{
  "d_model": 160,
  "n_experts": 32,
  "experts_per_token": 1,
  "d_shared_expert": 0,
  "moe_layers": [3, 4, 5, 6, 7, 8, 9, 10],
  "router_score": "softmax",
  "init_std_router": 0.0286,
  "norm_eps": 1e-06,
  "optimizer": "soap_variant",
  "batch_tokens": 131072,
  "steps": 4019
}
Below are experts of layer 5 (counted from 0) of a mixture-of-experts language model. Rows are named router (the router's row for the expert) and show model dimensions 0-159. Each number is 200 + 20 x the weight over its row's rms, rounded and kept within 0 to 999.
After each expert's rows: a language model's description of what the expert responds to. This comes from a sample of Wikipedia text that the model never trained on.

# expert 30
router,195,204,171,225,172,175,199,198,186,166,182,254,170,186,194,170,183,192,199,196,209,220,223,195,234,174,210,180,181,206,210,217,202,190,173,221,208,197,184,181,209,215,193,174,207,205,217,187,189,183,188,220,211,193,208,217,189,232,192,193,232,215,175,232,204,209,199,168,218,171,165,190,195,211,203,208,186,198,185,181,197,210,190,210,193,212,193,225,220,192,208,190,191,242,163,212,222,183,230,191,178,197,174,183,214,168,202,163,207,218,203,210,207,208,192,166,199,212,189,210,203,194,235,213,170,158,213,224,187,176,175,246,193,209,228,215,182,177,226,215,200,175,216,196,189,231,215,204,167,175,162,237,204,183,200,158,219,197,180,249
Word-final noun-forming pieces such as -tion, -ation, -ity, -ment, -se, -le, -um: expanse, activity, illustration.

# expert 3
router,216,175,150,191,173,223,212,192,219,205,195,202,178,175,194,203,229,237,219,197,240,171,235,192,223,203,192,220,203,181,172,201,238,173,187,231,196,200,203,208,190,197,211,188,176,250,200,188,198,204,190,172,223,195,214,231,211,203,180,237,198,226,209,167,196,217,175,186,187,197,199,211,178,222,179,213,194,198,190,193,199,228,190,169,222,233,223,194,177,180,172,230,172,204,207,205,235,172,154,197,225,182,183,210,212,174,197,199,162,178,174,155,209,182,197,204,233,188,210,227,182,199,203,164,178,206,207,206,234,201,199,170,206,198,210,195,214,191,195,230,220,218,217,222,209,183,234,202,221,226,191,190,194,189,199,215,192,222,187,216
The words the, The, his, her, its, their and this, usually after of, in or to, before a noun.

# expert 1
router,220,210,235,232,181,187,197,213,220,208,187,213,186,217,204,214,159,164,177,218,192,188,187,169,199,187,169,194,166,177,197,192,212,211,205,200,238,150,196,198,236,189,189,167,205,217,176,217,203,218,209,198,181,234,192,183,188,185,157,213,211,200,225,183,159,185,201,158,199,190,169,178,190,207,186,233,219,211,206,193,224,180,222,193,184,233,186,166,210,209,212,151,196,235,206,224,199,215,193,198,222,186,195,172,217,216,242,167,207,229,227,209,221,220,203,172,193,210,190,185,167,214,159,217,189,181,215,208,178,246,176,198,206,227,211,223,203,193,175,187,200,192,195,210,212,174,211,207,207,173,191,195,200,197,201,203,187,178,200,204
Word-internal pieces following prefixes like pro-, con-, re-, in- in Latinate verbs, such as conc-lu-ded, pro-duc-e, ef-fe-cts, st-udi-ed.

# expert 25
router,202,206,205,181,242,231,176,171,170,197,194,177,173,194,186,194,199,203,229,187,201,178,200,205,180,209,209,176,223,222,224,194,200,241,190,254,195,190,225,193,160,204,211,216,163,195,185,231,201,185,183,198,207,182,203,159,211,212,223,201,212,194,197,199,177,184,166,222,168,193,199,204,195,198,208,180,213,178,193,181,226,196,203,196,185,215,189,185,190,224,199,223,177,234,201,197,175,199,236,172,193,230,190,186,142,194,209,184,214,217,170,195,187,214,184,218,219,215,218,210,175,192,199,155,211,218,195,180,187,173,194,218,197,215,167,173,177,236,185,201,199,230,196,188,203,202,232,193,212,225,163,165,194,211,205,175,204,204,232,247
Sentence-final periods and the pipe characters opening table rows or cells, plus markdown table separator lines and heading equals signs.

# expert 5
router,221,238,205,214,232,209,200,158,219,229,169,187,205,186,188,188,200,205,204,204,204,188,180,207,211,220,224,194,186,216,225,192,228,190,190,197,204,220,227,223,201,194,219,164,203,157,183,177,214,167,217,234,169,195,201,227,213,190,200,174,211,237,216,179,155,214,230,198,220,188,220,218,205,170,206,167,182,183,179,195,167,180,201,206,207,212,197,214,202,217,191,164,196,195,225,205,212,193,226,224,183,235,212,183,191,210,224,174,204,204,182,213,212,196,185,225,197,206,206,164,196,215,179,227,179,176,234,211,197,210,192,210,225,229,214,195,153,194,185,206,216,238,194,227,203,209,210,237,218,198,247,199,198,222,196,171,209,162,211,239
Digits and numbers in tables, scores and percentages (75%, 30.7, million), plus pieces like cent in recently, ot in votes, stereotypes.

# expert 9
router,185,212,205,214,194,183,220,213,219,196,178,196,225,231,188,247,221,236,199,208,185,190,238,207,226,208,218,193,182,178,185,195,241,219,187,195,196,203,201,198,206,201,159,208,195,182,195,190,196,213,203,206,206,157,191,168,209,214,208,194,182,226,213,186,192,203,227,222,232,165,242,215,177,193,201,173,212,191,209,217,174,192,201,186,202,182,181,171,205,158,219,202,227,195,180,217,194,180,217,202,273,190,180,179,165,181,194,188,228,213,247,191,195,170,187,243,193,200,222,192,191,161,241,209,219,172,195,190,194,205,213,234,192,213,176,198,206,184,221,232,193,186,178,181,197,236,206,189,189,196,173,209,217,173,185,187,203,199,213,207
Lone letters mid-word, especially g, s, m, d, after a prefix such as for- or in-: forged, frigate, increased.

# expert 17
router,202,219,218,215,202,209,215,185,208,201,187,192,165,221,160,159,192,226,209,161,173,207,228,203,213,236,224,192,210,196,194,209,214,186,197,198,237,221,198,212,190,177,208,216,190,184,205,207,198,206,175,208,153,241,214,198,204,207,239,200,204,220,157,180,204,212,169,207,192,220,178,239,198,182,181,216,190,224,185,213,197,201,181,184,193,216,185,201,171,210,192,203,199,177,220,185,207,225,221,159,209,202,227,232,190,216,240,179,144,203,186,199,212,180,208,247,214,235,174,223,193,190,218,184,209,216,189,165,224,212,206,192,218,186,185,199,191,167,185,187,172,197,201,186,206,195,180,171,222,163,206,183,208,203,219,174,217,180,241,209
Capital letters, chiefly S, F, W, M, starting a word after a line break, dash, or quote, as in Street, Specifications, Size, Singh.

# expert 0
router,252,173,180,188,231,186,212,198,216,221,230,215,225,181,211,181,213,203,183,233,191,205,212,180,204,173,200,197,195,248,190,186,223,191,183,203,199,229,200,229,187,165,196,198,183,217,234,203,195,232,186,221,191,203,197,186,219,202,215,175,201,244,184,214,210,190,183,184,205,232,229,220,174,232,224,180,221,201,204,213,190,227,190,227,210,255,194,194,179,204,195,209,242,178,220,210,212,190,197,210,180,214,193,227,205,214,237,206,213,194,190,201,195,228,237,201,211,213,189,190,230,231,164,206,193,218,183,211,202,173,239,192,205,211,223,179,204,222,193,232,182,233,190,238,206,196,183,190,204,225,156,202,201,178,176,199,178,188,217,175
Word endings and words in biography infoboxes and political text, like Occ-up-ation, Personal information, Belarus-ian, American, Party, election.

# expert 24
router,186,177,199,206,176,201,177,203,210,178,202,186,166,182,217,197,221,236,199,164,204,226,186,186,177,199,184,215,202,198,198,205,188,190,232,176,166,182,242,216,170,220,234,171,175,188,172,192,187,140,198,177,234,171,198,226,221,209,184,187,204,229,185,227,192,205,229,213,208,199,182,203,230,212,166,177,219,208,192,194,177,172,200,216,214,168,209,152,195,191,171,197,182,175,214,193,192,212,164,195,187,242,240,214,180,189,166,229,161,178,198,213,182,185,211,201,248,228,208,220,181,178,201,178,218,196,212,228,196,183,211,175,200,208,207,201,193,202,191,205,195,201,215,197,192,212,184,197,179,222,195,203,172,214,193,209,204,220,167,202
The | and ; separators between cells in sports and results tables, often next to numbers, plus stray accented bytes.

# expert 16
router,194,201,175,252,190,263,236,227,196,185,196,183,214,177,161,193,221,225,197,160,173,213,191,187,201,179,164,191,209,205,218,195,175,188,215,198,242,201,226,223,167,213,230,208,209,202,220,192,181,198,195,180,239,190,188,216,195,229,179,205,215,201,214,213,215,202,208,199,196,205,179,189,202,206,213,190,194,184,233,211,211,204,192,213,191,213,226,206,178,203,221,196,209,188,223,197,181,201,228,190,197,207,178,207,228,203,171,195,180,214,195,213,205,204,201,222,184,200,165,153,205,219,234,200,205,219,177,202,198,158,266,173,175,201,194,216,217,218,210,223,154,177,230,182,190,183,191,197,215,185,230,182,221,207,218,207,234,195,191,205
Prepositions following past participles or verbs, such as by in "hacked by", with, to, in, on, into, under, through.

# expert 12
router,189,199,205,193,191,209,205,228,212,215,241,181,190,204,214,195,190,178,226,189,207,215,192,193,174,215,231,192,166,193,181,191,199,194,149,223,188,210,221,194,193,182,202,195,172,201,223,197,206,206,191,181,170,213,168,180,212,189,187,202,174,164,168,190,188,194,177,197,189,229,235,215,218,215,254,190,202,227,210,242,202,192,206,201,189,206,176,180,232,217,217,213,208,172,159,165,198,176,212,184,208,178,202,216,191,220,204,220,193,181,204,178,208,208,222,244,223,178,194,184,201,208,229,159,229,208,238,184,195,221,187,222,215,199,191,209,188,197,259,225,218,200,184,170,225,170,175,214,177,214,228,209,200,223,242,212,200,220,198,196
Two-digit numbers in map coordinates (78°42′17″), year ranges (1949–50, 2019–20), scores and table times.

# expert 22
router,195,215,229,195,207,210,163,204,197,174,237,206,173,192,225,207,201,214,200,182,225,204,215,155,206,197,189,178,211,199,184,220,183,198,213,172,191,157,236,180,227,210,223,214,177,197,199,214,213,209,227,206,202,246,209,193,197,214,186,180,200,174,205,208,187,214,217,171,171,197,223,186,191,216,195,167,188,199,187,180,195,178,212,187,207,200,174,172,235,221,198,208,179,210,212,176,165,173,230,181,202,206,187,167,185,228,159,208,190,187,183,144,180,163,173,157,175,233,221,212,221,177,197,172,191,199,196,182,168,201,190,160,168,184,195,173,186,216,206,189,208,184,208,189,199,191,188,195,195,182,183,197,210,187,213,158,215,228,178,192
Commas, mostly after place names, people or dates, plus "),", semicolons and the conjunctions when, where, which.

# expert 2
router,178,187,211,224,201,196,187,212,223,182,179,188,189,200,221,188,205,196,199,198,212,236,232,206,210,188,163,193,192,200,182,243,191,208,207,208,164,190,228,212,245,210,202,202,225,234,223,180,201,229,224,224,198,212,215,192,193,198,213,190,210,193,176,245,203,197,213,171,200,188,246,182,190,173,195,194,195,218,232,176,207,180,219,149,232,167,229,212,200,169,227,190,133,208,214,206,214,183,209,201,210,196,173,203,219,189,186,228,224,207,181,154,204,231,202,207,195,247,196,224,208,216,225,193,186,163,206,214,189,171,203,169,184,206,197,170,196,186,202,208,202,182,195,182,198,212,223,199,208,221,241,200,186,187,198,210,190,185,232,198
Mostly coordinating conjunctions and, or, but, &, plus mid-word pieces like ra, ce, ly, as in Sumithra, succeed, widely.

# expert 4
router,198,210,207,188,190,211,179,201,210,222,206,243,173,205,211,245,205,235,209,214,183,234,222,178,219,211,202,208,217,204,196,229,226,204,207,183,183,174,221,215,118,208,225,219,212,225,219,212,193,214,236,240,201,181,179,194,234,203,199,190,189,216,180,230,209,217,219,190,190,210,196,186,227,210,220,231,171,171,183,220,190,216,173,204,204,176,211,225,172,212,187,203,188,249,193,225,207,240,161,183,215,222,225,222,213,229,175,186,187,204,183,204,179,194,182,215,212,174,223,197,212,187,207,181,217,212,219,217,209,216,180,204,161,208,213,186,233,188,205,211,187,197,190,224,197,197,175,200,216,222,202,205,192,218,218,226,187,214,177,184
Final s and short endings like -ar, -os, -es closing words or names, such as Yugo-s-lavia, Hung-ar-ian, vocalization-s, Gkaval-os.

# expert 20
router,209,199,207,190,238,168,173,248,226,193,214,215,207,201,191,180,215,201,188,225,199,225,177,214,201,175,189,218,199,218,208,205,173,202,196,200,221,208,189,234,174,206,213,200,213,196,202,208,224,148,234,210,207,224,219,218,211,213,182,166,178,213,177,209,170,182,155,202,200,229,186,171,220,214,173,220,197,208,200,201,178,193,221,205,194,208,221,229,182,209,186,178,195,180,229,236,209,219,192,211,214,185,216,164,202,180,210,213,182,216,230,227,210,197,201,177,182,220,226,206,219,199,180,220,212,151,224,186,223,200,188,240,199,215,193,211,187,199,242,150,211,225,203,222,210,167,239,207,232,184,187,195,203,226,194,162,214,187,195,198
Mid- or end-of-word pieces like ell, ard, ign, ill, end after a stem, as in propellant, yards, campaigns, thriller.

# expert 18
router,218,235,218,197,250,225,234,191,189,219,213,182,215,204,199,188,180,213,213,202,202,165,180,178,215,200,222,207,191,207,185,198,199,198,186,204,212,234,208,156,207,215,210,236,186,154,194,182,174,173,170,193,189,173,216,216,181,143,193,199,192,226,203,195,158,214,182,214,197,197,210,192,184,173,174,228,214,174,201,194,194,162,160,207,181,183,208,224,216,177,217,174,184,231,208,158,189,209,165,219,179,190,231,189,199,183,210,184,189,197,203,209,223,205,201,209,214,193,222,234,243,214,176,208,206,205,191,199,232,206,194,212,210,179,220,210,190,189,223,193,184,202,178,174,208,255,230,208,191,215,186,228,207,231,199,210,223,191,209,199
Single-letter or short pieces inside words, above all n after le- in length or lens, plus son, er, it.

# expert 19
router,184,174,194,199,181,175,191,202,220,195,184,197,170,224,204,205,174,183,181,207,190,234,176,170,211,186,188,210,231,185,209,211,181,206,164,172,235,199,244,196,204,216,220,194,213,190,192,231,220,196,212,230,180,226,207,159,186,187,219,194,210,198,172,186,225,185,216,165,181,182,203,192,181,210,233,213,218,192,219,173,176,200,153,192,227,175,191,174,181,172,189,220,202,178,161,175,208,238,192,200,199,181,191,181,213,224,217,213,192,168,206,198,200,208,196,205,208,213,169,196,179,201,197,213,224,213,209,218,237,251,178,165,221,177,188,217,200,242,170,188,206,150,206,234,208,182,195,214,180,220,183,224,199,187,202,215,189,206,204,209
Short first or second syllables of proper names, often capitalized (Ba, Ma, Lo, Sa, Ro), such as S-lo-ane, Santa Bar-bara, Ma-sbate.

# expert 8
router,179,204,176,183,222,202,184,187,204,223,210,210,154,189,196,209,194,207,197,228,172,185,187,198,230,179,202,203,241,202,167,222,179,161,208,208,176,219,168,214,160,195,204,216,217,218,229,179,218,206,208,178,202,199,185,171,182,222,220,236,175,212,213,189,209,187,216,210,199,200,212,183,228,230,181,184,174,189,205,205,215,205,238,231,201,221,157,235,225,178,200,210,197,175,145,177,208,245,181,181,206,214,249,205,192,222,208,199,210,178,177,203,205,199,185,214,179,177,223,209,208,205,196,232,210,210,206,216,209,180,211,180,180,185,197,186,212,187,200,212,211,212,214,212,195,212,184,236,196,209,220,180,191,229,185,178,171,255,213,173
Word-initial prefixes re, con, de, dis, pro, ex, pre starting verbs and nouns, as in confides, construction, re-examine, defined.

# expert 29
router,184,197,193,202,204,208,221,179,214,184,205,170,217,214,190,184,206,204,188,244,212,210,206,197,207,194,170,171,221,162,205,191,233,195,184,225,201,193,176,221,214,182,181,219,211,221,203,160,208,185,204,185,185,170,175,214,180,222,216,204,227,182,216,221,208,235,203,205,183,209,220,236,172,202,220,192,183,181,237,193,194,240,192,168,227,179,222,208,184,219,214,214,225,191,195,190,155,169,196,202,172,202,213,188,181,179,199,208,159,204,229,215,172,207,198,201,191,215,184,207,196,217,244,167,188,208,201,199,174,233,227,182,178,206,216,207,200,173,208,221,134,217,192,177,183,202,181,215,224,163,165,171,179,186,188,218,216,204,205,190
Mostly the preposition of after nouns (state of, forces of, House of), plus from, between, many, more, and ic pieces.